{"n_layer": 9, "n_experts": 32, "d_expert": 128, "d_shared_expert": 128, "activation": "clamped_swiglu", "moe_layers": [1, 2, 3, 4, 5, 6, 7, 8], "router_score": "sigmoid", "normalize_top_k": true, "routed_scale": 1.0, "balance_loss": 0.00146, "norm_eps": 1e-05, "tie_embeddings": true, "beta1": 0.95, "batch_tokens": [65536, 131072, 262144], "seq_len": 1024}
Below are experts of layer 2 (counted from 0) of a mixture-of-experts language model. Rows are named router (the router's row for the expert), gate (a neuron's input weights, with its number), up (a neuron's input weights, with its number) and show model dimensions 128-191. Each number is 500 + 40 x the weight over its row's rms, rounded and kept within 0 to 999. Numbers have three digits each.
After each expert's rows: "gets" lists some tokens that make up at least twice as much of what it gets as of all text; "comes after" lists some tokens at least twice as common just before its tokens as in all text. This comes from a sample of Wikipedia text that the model never trained on. Tokens count by the router's weight.

# expert 19
router:468475491429490482487516491498525557446491472531527529452489440490569486526436536534499496523446488493519486449534498480528608494424519530484565420392486494627531470487470424460544523480585453
gate2:529464495482524541470505491554583539481516558517557423476448461496520493517530406460566507508526544455539553517458584532420453544424453482453438502518466511455507546525503502542446427543524514
up2:560506572508501512487488525539566523491416544546560416472476485459545546470518482484481513515538519482545487531489541503473443473452501508458478508539465518490501552507463538567488418499494504
gate3:535500524397535485431447471531487485482484511471479486527524521498526468523430471486439464461450488482501518489437441550506556484453454541528448418517524519497534473501440490509440520480494601
up3:449471472454491470493478468541473489545453489487474459456571538453469509487471495497525463491522521509520537535574506480571566480439503506565514414478516547473557468530499490523452415467479489
gate4:463483506562530411464461528497506556484489514545538475450502527479539548478504583499486518569508465486493498478514474497499535496483458411487463507497529489528508453488491543525484438511480602
up4:460532525522505442519461514480540520488491460534506483440525471484559508494517496460526535550495463511406498433525501511489512492480460470467470436481466444463510479527483505549508481468481563
gate5:518537472524496421487463488518524549494450440496503518442428482501501516446518576547529536445467581467512502401489509432563505527451522531511493445456561521463536469404464524538456514550574461
up5:544521509525464429500466490532533549531462454464515546484433531491501564438474562535496513445427549470533478457492501518546482572399513505515476489471529441552528474438462497572468516530515449
gate6:537496440402493511483483413526519546441518483619471481486464542506490501525481538457466467519447464507518436485454503504492543567508487554523503523532499517535503483491427505465566566487536568
up6:496497519476507442502496433557514542449490482615495471447423490504506484537460520501515481493457420503535423474392513477498515585510493501509519551486501523553533502467431497501475590527541511
gate7:481434488461549502532502473447546559509471466497472504481490505548503572460544528505470485464504465490445442523483534546465487484507511541473497504437528562554425471517508476509521551492538435
up7:505427534511553566542501468454536502521469445500475560501493524535514533479527537470482528475523487485450468537464498545457459506516483530453509488451507539538433471512497474476492570466509460
gets: "|", "1", "2", "3", "4", "6"
comes after: " ", " |\n", "–", " (", "\n", "|"

# expert 16
router:507489546386472504572531479495463453520580548511480431465526547529488505547470507530520501481507529417481569493597537453503501442515517490497426467503449457472463513519513563531556516538549526
gate2:474518510450513524509449495545509459538533488537471555552519519430472433492470437506504477469500494392518501498547535512476571538458499501553506518405458517505488529530527486509523532496522536
up2:506489439519518520483548480550623485520461473513492534510487531493501453549468418547463500529461478513493453498483497571491524555487503508546512476462431504538455466486479488551468535460462508
gate3:507592508513451532513508433503451535436522493542471529534477553480467462442527477517488535544409474554479535470485570561462532530484485505523435548446480413481509496543460468534548477480446468
up3:526538452480497602504513458498469481464578447531479511578493488437484475439502465485442471517449473470515587474532535568520428492514486505524478518411447442519518482491502451510498438530459524
gate4:533460508495536445512472563503442560499482589482543581536530482568431520488541494525537530527520526529511587496404506512509535570519462441507511474487494575522500551470515422509455540501489489
up4:514462484515504465500417503496440538505513566565509585561514464586484499471508497483542520516496533517460573521429537441495496541500429415516515499512410517530493506415522481490536520475502474
gate5:457616516465498568522498467516488493533488528548444464486495474482529575481503414549548471546536470477520473483426552537538502549577483468443484543508468514511507464493532535493508573509506415
up5:488554436434474488482523436519495490507496495521484457505513530492547439564449511455457499441473515508492499461420471445490432467441524471434479586493460441522483491608506517491500515578491581
gate6:524497515503476484562434474482479514551473507483531400525450439522478538511491518442515453544445584482458525563496504497526517493501555409506502492456480540569540481575497469534518490494545492
up6:500525600426553496544494438542486495557484478497591461482435537512462478506529517422444536520483561547522495451450461510571479488491513448442449473496515466537518520578407529560554424537478506
gate7:497478528547535498468453547503480511466573481421452552494539500511482449512508528552492547476450501491409541538489496546517545494522485544457493472470491592542483533568447461578501486546506505
up7:523488517533517431443518496504490539475508505454515588507515441516429488523547538475494497470501498514507523515520503527534593530535534499465484501501470561555463551526433471453507490560497474
gets: "-", "\n", ".\n\n", "==", " |\n", "==="
comes after: "\n", ".\n\n", ")\n", " |\n", ".\n", "\n\n"

# expert 30
router:471554480446483455506553514490476503406446469502517508516465533499474468513447533524501477503554472535477537473452517548487484515476507559531544478518534450459485486490443402454488511506531448
gate2:511462469504513469505555393472530527516528575498425565506485465518469513500473457529560450526501452485404545469543485486499541511460540468455513490513494482452463563437531512494473453527528475
up2:494437471435576488550518471509509539463440469441516466519537535534503524418460470536489442451436559486464530506467445501505515582431538475440490522521450457461487478433482513541520525467533506
gate3:467554494444450422506511553411508501488463478541550544479472465416509480551545528493506454477494465535496494521512556516466439538523491484506535461501466514494514560470451478481480463482496529
up3:460522482464480496450523516418499506538485509501458527472489423393551451575501474538561479464498507522495472521504543502391459431466489504479428538497458481431495500498494531544483460494458565
gate4:480519434454491541510509526511528500450523520427546474531497488545438499464507517586556506509519475538505540449459488483507485456457459531430524463552537458466501496478444536506504431574569543
up4:473504427482472478570540491512557545491515543488493488544502480536506509475451542552505538498507456488461489509487471486493515488524499484413556508455569486535498454396509565495504429523510504
gate5:479459499531432475501511483445501430540442500538481533547457534549502514486480539442486407509478462544547521470466565445475520574491439453462528473502534513468542452499486479514412453498435526
up5:475471467483462517479551526476516480553479471510499522619490528521524508482479594452506439529514493474528444469451521559463522528443497448486475505495507512439530507548457507503391497534504565
gate6:513491494440490545479440484513513509537493474485570504556486505477470494505543531438484476460520484487503506486433486514566501455536501479467507540469522518488550502509488502430551540485532581
up6:480591474421472547563525487450545528505522508474542535495521509441440498501520601512482474505518504526569499477454517487467547504424513534436525520489461511459586548533494470559463551461551529
gate7:550510508508482481472511552520513433518514463502529449525526551516543478526523430563472512444548562506468524514514555508431520571561550514537552511473508461481482507486466468481479538490533513
up7:509517521517539516435541461476514472505485410478514510501493504481523498541543468561482567454484544488453485453471515517456434530517493540514486618535517527481440528466487469473467481443475523
gets: " B", " K", " S", " M", " D", " T"
comes after: " \"", "-", " (", ".", ":", ";"

# expert 6
router:541494498477465534478576562497463447494491555532482502481563538508552535488500443472527471442546514557497506491484489472462456501445502569467537414473534491604467537531471529506552476500498466
gate2:499468478454503504504586540519545516524514530431489558419568578496488500591487468556420499483522521496499515579502477563544519458544476423510480524440502526512505504521407495446442515453544547
up2:497455469518513493549571479519509471505518536527489469570590484516496466463405541548522487507522514517410485483554447533517510527474480441558467507510499547493498529457487474455543555531543496
gate3:462473525538484564536544568521510575504437500515470504510609507468505559532531508488487510530479470486540565498502492506563452596444447483489547409527524493497516488478476427457427508473442499
up3:482532479467527481519481513505499590484467463566475520589543559480482482523477515513551481466509491476532504529486479515492577479454497518512426464517522501540503509587499491538542549514615606
gate4:494498530474481478513491511501496459489515623482451499548476464536451519537503525553516506488534446494481484539498519474575527508418522514460473488532520480537472556520551462470536456526427519
up4:501485524516547551477510472526528493447584577451480537545490442558503456466491516483526519514525497436481522453563446526536479474476456543437511536465563470429512521504507489457447414512513543
gate5:474504507403488545473522484440518526538449538461559509478506512532471505489577467624533412468516463469563563513486471495491561455443487527502476488495522511484503552595502455477503548487493482
up5:534594434474461485478486480499531503497466538480576467472517562495531548516513523517434429472519465537516581451534478517458498474480463508545586524499435506468506494497551475467492542511516446
gate6:579482527479490516462399480497475448515438443538480475527544576493473479472519464520477474506543500414559485507499587452553533492504510450515521450533542501508513490487423467530463512445467507
up6:583532478486534542487511508496553462524460482550533480538519494489491550503530526499482499540569549407576514558544587495519520423458479470488479460599555532484538503516438493512466465503514476
gate7:397420499459534487532517554518488491451512455482537510472511533504526433576497508563445539409458438495508558507490511595500494494498494441487499466467516526487483552467525520520459506477624544
up7:458521510451528475466524503472512445488540483492453506536529557493556519480486536538497543381497515517503486541503502573514443473512548494450504468491438491442472484459498492501529469519576574
gets: " the", " The", " was", " a", "The", " he"
comes after: ".", ",", ".\n\n", " of", " that", " and"

# expert 18
router:498427467454500543518510516490515478455588516527518525514547458490550547521444409504533447556458475496531470465495513478498560498507460545453564528473545537465456503477532482483510514491512550
gate6:500506578499499446508562459492459533518508459455477576479484463529538547518587365517525462495522543451503615463514465490500469534501517483478427480475555492475495521489418439473518460491512515
up6:526552576476477442514479487473473477516572465499446594495536410510517545486554459533485449538525524483466534495543489521479482570542468503489478526503584463470555558472491522400450473553517510
gate7:542510498509537504504448545502514498501485530443502437458472470495487521518526550517499490530518488499498618541527476593495470483444528528524527517500442547587489450508545499544553513533460446
up7:526500487492581476448409509437482445483489542498542436502493501505527537499484506500466458510560486502486575578451536521452493502520478530543515484515420557588515484539540550547499499508510473
gate8:456482426467521504560514544432517565487494484433540479547481456494473508517496542415430526614416505525507476498530590458481511522503498501450455476512570576474445519497470491498474464519508514
up8:460528438475535468530484543490534566457523501501563478518577513568445509526578463421538458549534490511551397547492508418527481479519484447471477479525521580444526513499487456495452479476455478
gate9:475453525445484512542451515503513451529519469545468597536517516532479468531521504475489537381472471493483453481523473490533511518521454508525481508540552438519447529459506574507510505521553530
up9:563520490498516441478459525493476504481506560526519415505507472484491518516447565438561493502471430482499492514500539504564512507518514508540503512495531361542521500464475562429440474548592468
gate10:500521466541584522490552492472564536481571492504544426513519471461472492535552519451492519524450498509490578519469502517410480384564532484460493467457522567506482539549493451492568504483479516
up10:573446463516532513497506589469509514462572466500524503512480509471546457513495559513471525561486459514411517522446452533489492454488539482449499560575499418517518445475517489482513468542455505
gate11:415541561405554538491490482593516498544477435487492532577555470518513519515509506513539460579518435524542548483543525469510593507462579528535513508433498513529541507480433519503483484568502503
up11:484514531491527532438451496559500439463454463567519534555526503598500502493510514514443516517512476470487551495461514458455507535490521450485501549411514541583488452559447525433462532486463505
gets: " ", " of", " (", "–", " about", "("
comes after: " |", "|", ";", " in", ":", " September"

# expert 27
router:541453513468511568500526533528535527462501538522516565455574498540377498504492488504551511524464510522467532387453517546466547538508519441507490477448509495454500431500484506489512523538524491
gate6:523446505513483528527456509589498531550547532538496478521474580541501443531499522513533536428546477547409493502505576457520524412488438515477605487538494504473429474486501479524513524476493441
up6:564449522481491481551499438489560552530509519504531553507492507481566494563489406496575552454502486493495496517493502423495498544524551446461541487571582542546481489499521537411496565482493553
gate7:415455513457555527496589531558540528586459540524532480544476530549457440487523522524470439531459413488513515446457474515503499462508480540505464462493445496519520481537503451461495557464504478
up7:441539545474509466556559517566579551503595483454487544474485518523461523462551519521479474490539489553577456487459447521478442439450484497453513449513509493503432425469475451459487538486485521
gate8:488491467517491493448519469437516510475519560492476494531511506483513522477554574473547499543506431505493514536538446502519478471351530559571481548402482448510566490481478470524493500531536435
up8:519502490462523427504510405418496476511552446545512500537444511466497511546459472457466506526554478467477480522519496549409540510520558536563447506532475549467543504455510511527519544494497450
gate9:497485481532465511519509490475487403522478474487510531534426482499497510516474505505549535493457440514472537445443454466463514517462501527514489538549605520535449539501489508533443494472473500
up9:532491476495469466482480529545493427457437483502480518495455478456479503485528510511533495503436456511492497376457525454467512495492523555443536495499436518499440530462488473543504541438510533
gate10:479483498421557505560520540574467492499499500463476497499470573442480456486486479470470546541488473470509514429470527526470486488555525385430471527515476516518510416525488443409502464468561540
up10:516540459435480487535523491540451492504502452469489512482418500497508507515452468546496497534431473442566439432518566540423499526468543435476477539552439510559500523493542470575526494417481505
gate11:479476542447518475487465447455481507448516494627457546485461497551529490469561490498518519407436459486498451438527472471520458514512462441450494440480539557463574524417506521513493501460459492
up11:477573446457516482525483425426506523452493499517521492488514532565470556504569488523540462445517475480508531469522484468544474556553467435472533474479552568520555470417502489519501529452481513
gets: "-", "\n", ":", ")", " |", "\""
comes after: "\n", ")\n", ")", " |\n", ".\n", ";\n"

# expert 8
router:556453508517478533551530526433476498508486445518478476525538501486402553526485550542482569438440484494466538498527533552500534484580425516528515498473503510463579527478522505501505515484522484
gate6:446536455420520514480556497550461507521521480485399489439549459459509514550533498427580494542426533489497558542493572501452524476538526476541506491424556513495508497496496455509517506515535535
up6:500510484530532560508521581524546496473567525537484520509489522490506546439447551463456522522487461427441451535461527466558437506470519520443517588498561426457527441519500532507502478490512500
gate7:517449460476529496501514557550478583533486532510522481513517486534431582485478503505558530447529445449563539521476606420436535518600479472464485491513493571575494562493458511464496470540489556
up7:547560490422453515471555538476469502462526466480525449479472499495546486490553438502521555439494548488512560540485451471452498481542517492428417454492504548520474427447507445521555548479498503
gate8:495570500511514513543539517451467518494379560545463535573486518420456489495485541425572512529505524541534521488567507452515502595537474474491409506424473507479526497503470514538492528575537526
up8:434555492515507515545518474471539578509414513498525458510519477458424516513533527399547532484488478525535534483557570513511500535569515518493516413454572505505544447545492480482554469636554537
gate9:472502582505444554435495528495475479542513496440458515469496507539483503505521411525434551501509507552556494515520508485498489539465499516522502505469436494515481556431456491507502499518525555
up9:521510529554465566484453605465523481523563508440489475477455469506503489540568506466520524509435475533491499498529541466528509558464487487527506485492404432549455497512525468463479513479556548
gate10:491548461469529478559461528483454431455454544537530447513466574444464601526477463455477562475505512532574510489468477554465457475432482459509490438478528570493501489464389485496486549444481506
up10:447534499483491438476581523504497458486552511576493450441480503521514497509543499440495493556482483524508518453452439470471421388473514508450456522511547555495475491458476500504502567508464545
gate11:467522540489492509528452578476531527496431504425518542542495495504462538447474487497477503567535570513487472530525561442593547478479525382505509432520543489485533489517481485459488523487550488
up11:544439474535541512431459452564510521470478470528391505520510473526470523507541506506472493520493464496491596504455471554536527453526462517554472562452437504433460423521572531494525564523486531
gets: "0", "9", "8", "5", "7", "6"
comes after: "1", "2", "0", "9", "8", "3"

# expert 14
router:561518479414536509487468483550477584462542493515475510517597440548487474507518541467536499543473536472522581436584536487475537520477513508519498404462456440522505469556540523465445577548480495
gate6:508535487474515517483503547502460492511409409520535467498599497497520524493522567413477440527475486448488501461489504525505506511453501605494507524454469491479510453540416480521603527478505480
up6:485507527421505459471545422531484458556548467424479572464500415509491485440526496544506535511514506519547479572503457464461462465487479448497532489531551408493542495504465549502494502481488520
gate7:464526493494535506457473441485547478458487499484541570523469533444497466520497470504554485500545413449539503549518547545511536503485548455480499505582523523505540552479525548570506489528473518
up7:507511533514487501471469469533506450521548590571466537545596442511547501463438402525541508502511494430503462598447500480466568469445531534501434522558584492515501538483517442484506547539512533
gate8:566573495535426495551492433478582448513589549472507566545559463527465515527518504525486441566516476547506572453470552476421518577531544450451475519489526462472558550534376507556467537490493502
up8:550544476478426463531533483484528473508589526517489523510523471499441498509550578461534504538524472477507529463500567523425554488580510501467489554556524463502560571502483507492491518501523529
gate9:551526487480463520461535479534507537480500536491529549545499445426461523542479537510602489554534466496496513444544529452472578560484528525540427467478558474457561598486550494476494528509468470
up9:548567529532456500481476471551529500579480472493520538487475567495541529467478569540575483512521474466445512491513522489483575466402551520519417481491614485519507595486537533523478535428466518
gate10:509552435434546476437568517468442460544572465489454454539540467453418600516453527441594463558520563499509524514491518601458548530535530511469487512531512530504494478608570482508494524464483474
up10:553513502410568545439482488516511504509588500564526570539495488467495516514455470445553463488531596510560493454512504615466556458475532495496551458534487459507474525544502515512527523534546516
gate11:479456498502485506544473436513500485506478523482528400487472497501477437477496515439521461460505482541541516502479457544383545503530425548415535498431491538480461480466493536478564546539474507
up11:494491452546491515530456480462526537523487447557543423462510515505481477495514543487532429519566440540509461473428578475467491512582508534463535474510471601494471459445513495443460540564445482
gets: " |\n", ":", "\n", " |", "\n\n", "|"
comes after: " |\n", "\n", "4", "3", "6", "5"

# expert 11
router:591524395479455540458499514523537473518471511569544529493587470507551491518553522509511481500488562605410521446509479554463498507533538369420459484514533535508533483490605449468460511566457517
gate0:483514493506433500490507551554505430516534473495469527560584516593463479499503565466472485485490451531539564588505548502488507502584487533503510567559480500469544521527545524429389428495462455
up0:511493450559574441474495456502439535522541494516497558529476462527437450526469494536462479469482482508512451512550440545488423545478495506517506452448485516488535456434553481535453496492513426
gate1:493497507514475534511527521537508504523579530530393499459557530468500501442554428522507586553503578500459462509538474504510506494501512477413453488440525496577595519544506523507503478520479509
up1:447445499571464512479515528525464548450533530542425522489621528493540519424535430463507612543497535463473533483480474498516518542518478546528492521453530504596519496541461562482468524518566553
gate2:497520505459503491550498390508517488509507506509576561552488514412530503467536534443454495503621439553472507506458505454459571505525531474507515376508490446534523462514477479489446525550508478
up2:538527482505469503558497464484509414511533510510560518500564551547525442437460552500487500522500452521421480460499476528535538482516425551511511470517496485467528458375574493507462457560558479
gate3:549484486476558521512484565528517515459438570453447447458481511573527536544523571491488477472461492515469513522500534485555535491482464476538458486468549473444519464484558540543511460522571524
up3:525481543489540486482519508513526500465486518516472494456492497546507537578538468513545517442499428531483458529492507563551509524473464471534470503485486469397480470545488549577555449555523515
gate4:528545514433480545482573506482467398415495456493506492555534509464547528543425481505443490537517500461512527525440459576519475452486425437525470462511511485476510519465579482474435447466508576
up4:531499499406496531480503537518434494535506516523466472525459449419541530476486556477444480491497494555527457465573526490553473507416519489536533482556495487576553474420449484470499549445482501
gate5:522555550586434512492458528473563476506502479461498512505544518482534474433504470542576541555506513503493512477528492565491475499484464519551527515468459484485562513483554474551448533491489518
up5:461544545573445490463446452500476466532572503461499523444601553473492463496539479550556490536504520506505562482466515543477451547552495526474500528465531467491433502535563525539450484409455563
gets: " |", ",", ";", " –", " /", "),"
comes after: "0", "3", "4", "5", ")", "6"

# expert 0
router:535496460491480501502525472509508523500529491507495532495501374548598497517484437492575435481506483592502508512536492477503511499504447513458492491520562543516501426499510437531502484507444495
gate6:464576468490453504559535464489524460488529493492544529551485602492493503466436498471485504485418486603485525532546507573522451515484512527542455530512514528493481473541470481487521527500581543
up6:490556498444506515548530488545505435438515558496572561535513504491560505547425456516466503440407498514523468504477464512540469524525477435495458468534507451527495425425473481556500550528491572
gate7:494481485405495518563551490534490467478486523543437560552532569462518469517490465496542441480524487522447519464450462452501434488532452450498534398501484575500558514513502485526525530503512505
up7:586500503497507497556500528458501408493496521477522483457498560468571457453493459518513452446573500466510525545533513460503516506527559479543491464487520554519517465531508483486506528465466429
gate8:518549500561493568493526562517450518510480504517447477505465476533425551518465454502525537496520555491485448486489573447518539541431545454464568492488467552462473511545427525449502516529506578
up8:505585496506540604485483519489486482470444507514470476485467501542472514534436463492507517514521536526521457506439574454445539514476540477442573531496485478425457561521482501491468508497510578
gate9:471474523455528469517514489536433559485465564514505450526434556558482455497539487530507493583505518458433572466462510516522506490476448506445448509530521539537446494488493476471527491480471469
up9:495456476452548539482465456526462522457496512495481407543423486516483486504502450516437534498558515459471584496452506568553490495534497536565518546518518541508504519499533481513553499520567515
gate10:508542492423506457442498478570497488468488448480547554502491510434544520495483515511458435475539484540456501486415514552530516491531504510446436503539519525368416514544521486486489447528462507
up10:515607496485529429495444518524511490470521475483549455514479520492522525564497551515515484473484491598481516559440521446533492490592527475476539560487496509475506529449546485528532544572425514
gate11:479472421558537504537461512513441581523373457504524555484533424468509492499453508543466473574453513499496506521434462461487497556499496469474548541494530498513490453556503417497503557507488490
up11:490487458594499453484468508505506521470422497497510544462502461491531520479476592485553471509455505555500519518508473479478565485480481466494544541523516520455536490528488420509522550530484458
gets: " ", " |", ";", " –;"
comes after: " |", "|", ";", ")", ":", " January"

# expert 29
router:535450579548443522488575498454492522512468509443461573559489488471494505470411405563502496472479582492534502457501530529503520451417441496513470435512471463592521511554450473559523541557472469
gate0:502551526486515439457507455492500526501501474468504494508522505427477504447435518544481477473566455443526533517512484515447514513497528473525484483453452507541544478442449509502488531440472515
up0:482550480476576437514543455422436455501470507519522469487525495464493490478444470510479491478526417531486461578544509512438552456500507516513509508480471555496482460458507518518435567442469495
gate1:441479495576530548467483512652594500507484471437509516511575491515580488484421454468516509536532457449439569478441492524538576446487476478494485439522548502453520489441504539490443487404499490
up1:428517478534496486427505529618505455501473449390535554435508495471460507539474564547503467541527401454448544513520463499518503506463542498514516497470522493455533481423500491439458501514492514
gate2:467454503434446503588500499487456483510498493471499510557432521498526501501437517530443465510526456499541539520491463570508469563473441505511482542506488525558514511530504473513464483541481441
up2:492363548463490452602586471550488434510472552463458509542517492485461455484460440543439479482518551474512510502521520537548512537465492473518473545493479525537497488535512508542513515530529443
gate3:497451469555497486508559533509465487508536508512510526434504509487517538541482424441576494453505507553574548452544481477489526572450510474515538453491470532533473519495491513473471555531375561
up3:498410510509441496535536539539489522550541463510460527438467499527508476455498450513499471440540475550499498498541424478514483559433516473497487501439498537461479509524461483520520468530442562
gate4:508461525522544501475524466500554561501486570507527474547432462484490505490444551434452529554460502541549559537510573564469439567545510488504507461438513496578530614457475461532498446526494540
up4:461511510457453538423508462518536599440542525486476457432459501470521526481470579498521501539438421537521554506554512501500537493535465541497536496488516549539473522536450476545537416538514568
gate5:516513512425488507519544523484530473491543461532451483476494444483519458555466530512467478461560473545502471497508536563579484504422470464540493441439469498524465558476508511436493454451505496
up5:495428464496515462469471528502473481518576454461497548536464481472528504541456503588470433453553504460441522455471506505510509425565468509558397573445457456551491587520530501532543503547559547
gets: " the", " a", "'s", " an", " his", " The"
comes after: " of", " in", " is", " as", " to", " for"

# expert 17
router:523495507528487538497497433465463485523448461524544509498523472490489499503429472525568551446453555507425501543475473506488578525515504483523497539508594511439539506524518473517528459515584409
gate4:535534470557575562470503591425386531459462459500496535477455522501524484477484424562463527493552439522463512556530506513509491527504481364518503506497551477505489439536507505491490531507449509
up4:545519500533521510520488507502433472463521448534571442482436530424533444433469478570488496490506492474508452536488486451484426517468496401549495506484554509562435447465567518489466496457507466
gate5:485461516490498510448512462433540519530529510505537495521470470528458509487504558513474467500465478448478455529526569510536580541454505499462495483406529448507527583484421511480390486496465581
up5:493538542497481453505542508445507477557513474570484475561386514501434504404555607516508457498471427413466449545439533564532478522492495518485518531474489485486486563510495540509455454513521505
gate6:428479430495519518522541542495479469522434514510523559530535506477503486471505584534565572437464521478482489565436469510538581530485513538525472517601404533451472521489500489516546573507555491
up6:505506500510495445576535547588553415471473579474478612480499469531495502456492500454561483542488500478473461544474502476514472447533524564539537486547410480500499524485555511496573602564507474
gate7:475459494609470558574516478510487507547388428531539585478550519477483499464485526507450519460490490493428414533510486518460520494470485494564553472467482485398526529514438516529526483492469460
up7:461451498594466490557523441516511554509436427485536521448532567557538469445423546497441532480498487465445500558522475516480524443466550522530518516437479540380559483535486465575527520459481431
gate8:524489480553442436499509384489527568511510429437523572499454539494532533549525441567482562469444471561480446492502529541452525555528463433508558458447513497438490450503516518509485497493453490
up8:527514475595456491466487464497460560527507467451569588491453536524537479471505467560524513469524456551527445467477562506448505542463478527521601458513522554493499484498526580522495487451486479
gate9:511527555566467457492477551455504457474522475442476462512460488525526521492480479542487527545553514504514594480516490563509447483468553499536478539491579528467611550506427459546507492521505457
up9:500531571510459447460551567485464494528547469439435467502438447577538512526467494576520472547545393489499567455478537483559473483481560482497440578503555524443525523521449440506497498538475466
gets: " to", "9", "8", "5", "7", "6"
comes after: "1", "9", "0", ".", "8", "2"

# expert 2
router:490534479453443522515578520455523472406493541482499572448460499561643460510482516477537553591456481472540532443515480451487507489488500520485482510426421483536489503444469488473514574502550537
gate6:469498517530506477532560536478526541465472506457540529494537476495503510491507593454520452516482545580442498503520470504518515621527481483476556523531531545466455520520484501493496502541541512
up6:499464526413496498543556495554511530490436525494448502384516437528517488531481458403518446478515508560410501470547464487531558468506518468492502520462509574487475563463492487510550522508567533
gate7:537514445491455493465519522517460539528520570549490548470477584451480554490518602500520508543469427500530508499475593458576560505496464489463567525571513537532494545460517533449544517523574557
up7:421438540493485535484450428491578538437511448449503471505541537467494493477499522439468410476566469512440533466501504516437509475462466543489513510508564462450461467532522427516449558495540464
gate8:467494529497486499485474476493457423466498451494509499496508562480430486526528509473432518542492496501471582509489484514497465457522489471550489493558536480564483456594463512424457544468485488
up8:500506514442495515482534485485497471502479499470502594499469538502485457534525518498484468427471532505425561495444472475488499426492511489495562540525468493560487493601495522479531480401469511
gate9:532569540486459446541523536451538518512512492514538496494482499492541460471493572517515587481436429437517491532449473597507572485481478534486472483489522498530509564542457520480388516464489478
up9:509492510454431492544532553509510443550489529594465493449530476517456433542531507474510504531406536509418509506431511487518463435546447546505468503526527515543503498460515521466474489495469520
gate10:519468508387586475480522500439482531507504526529488554444408587571512451537501514569484500530500478542468516515501437484503474499462490542511510455506505524493513478586548531500478494377461570
up10:471501499485557526486523503522501472486537519578511505438497473538460500523456555543477466588451445593530491446465466495505447470474454566467545434488522476461558466533508507540437476437424535
gate11:545494476488458592488557513618546466420518507501509512471515545486447495529515505417526540486491518496427479415477509500546539524503528474454502484484440417499588523538497470510532488417474526
up11:508502477510515532481576519538528475446486529535464498533516520520484474500478529516506581483539540516397519476440526461566506510463498511467474501469487461532594500503455481488482447424460539
gets: "1", "2", "3", "4", "5", "0"
comes after: " ", "–", " (", "2", "°", "′"

# expert 4
router:650471516520459542496585545487449448565454562481570470556505491488509442473481395535488497569529497451539483487515530578492511444415505472539541570525502487474482447551399446491513565477488467
gate0:556426454455469482386543510506444525475456445497510432513514457456478510457459535507532448484505498511473546512490428538392521453502453479444462579585518497433451493469480529500496538435527441
up0:521469482466426445469449559554493550533506485540460454501549516436433533428532521506509493508489517547551510517459453605436561546483455501487514484489528488512451529471469412438507529414434452
gate1:536398479456554519508458529449502483494473507554494492473571466540574455451498510500421480491495511578553569539510516540498445543482522496417505514565468488520479569558477548471465506510518436
up1:482549489473481488476521499460559520446448558463505512480482449472578470545512491521508531544533521616549449440493443535522467526412444469500539445553562524458496492485478519535501496514475453
gate2:517503491474477472515490492514471526500491483497464507552449453448484456523558502568549460590446539492471539493440535585502433487482552553549560562446498465516562526413501506451498522505454546
up2:524432522539502499494473530500503431513493523524435540481476496370477438503506506503529492583493596520471500571476493538480460478465563527551473479459516529440538475486520451459501500528433491
gate3:521487452474486444450525538449505586480511492537578525548560519500504455485499523499429484491491534494495471517503540500544535528495517506557490510495488555433500530531472463515452562489447462
up3:489461459439569474527524527484554533432535547559526411467454511515457429502490593494468505471509557451503456599454559536494534489493515515587510488502497523514510535495518541523434507472462434
gate4:530588510410547522459547525513549447531457539477517515438523519681480506463403460570494480497480573547542481547549514480534493487532511481536517514495549507486499479559449501487529547457486504
up4:474458504471470533468549515505513470553469440537490548486475499574523513491487458507561461549509503348485535512543528500551494516551464460564527468461473554453510518520496449526490504534406490
gate5:509500403526596528443459442481474486595531553448526476489450565563557536524493538520529537536528485445511463520511533512481528441482547511509463494500484462548596541517405436552523499533538506
up5:520438487535492554541501489454481463503480559492598518580555544513489582514433564558535479538528455432440483450531534477479539482527525476559514486532493498534519560517445500542489462523447530
gets: " a", "th", " first", "'s", " his", "%"
comes after: " the", " a", " (", " as", " his", " with"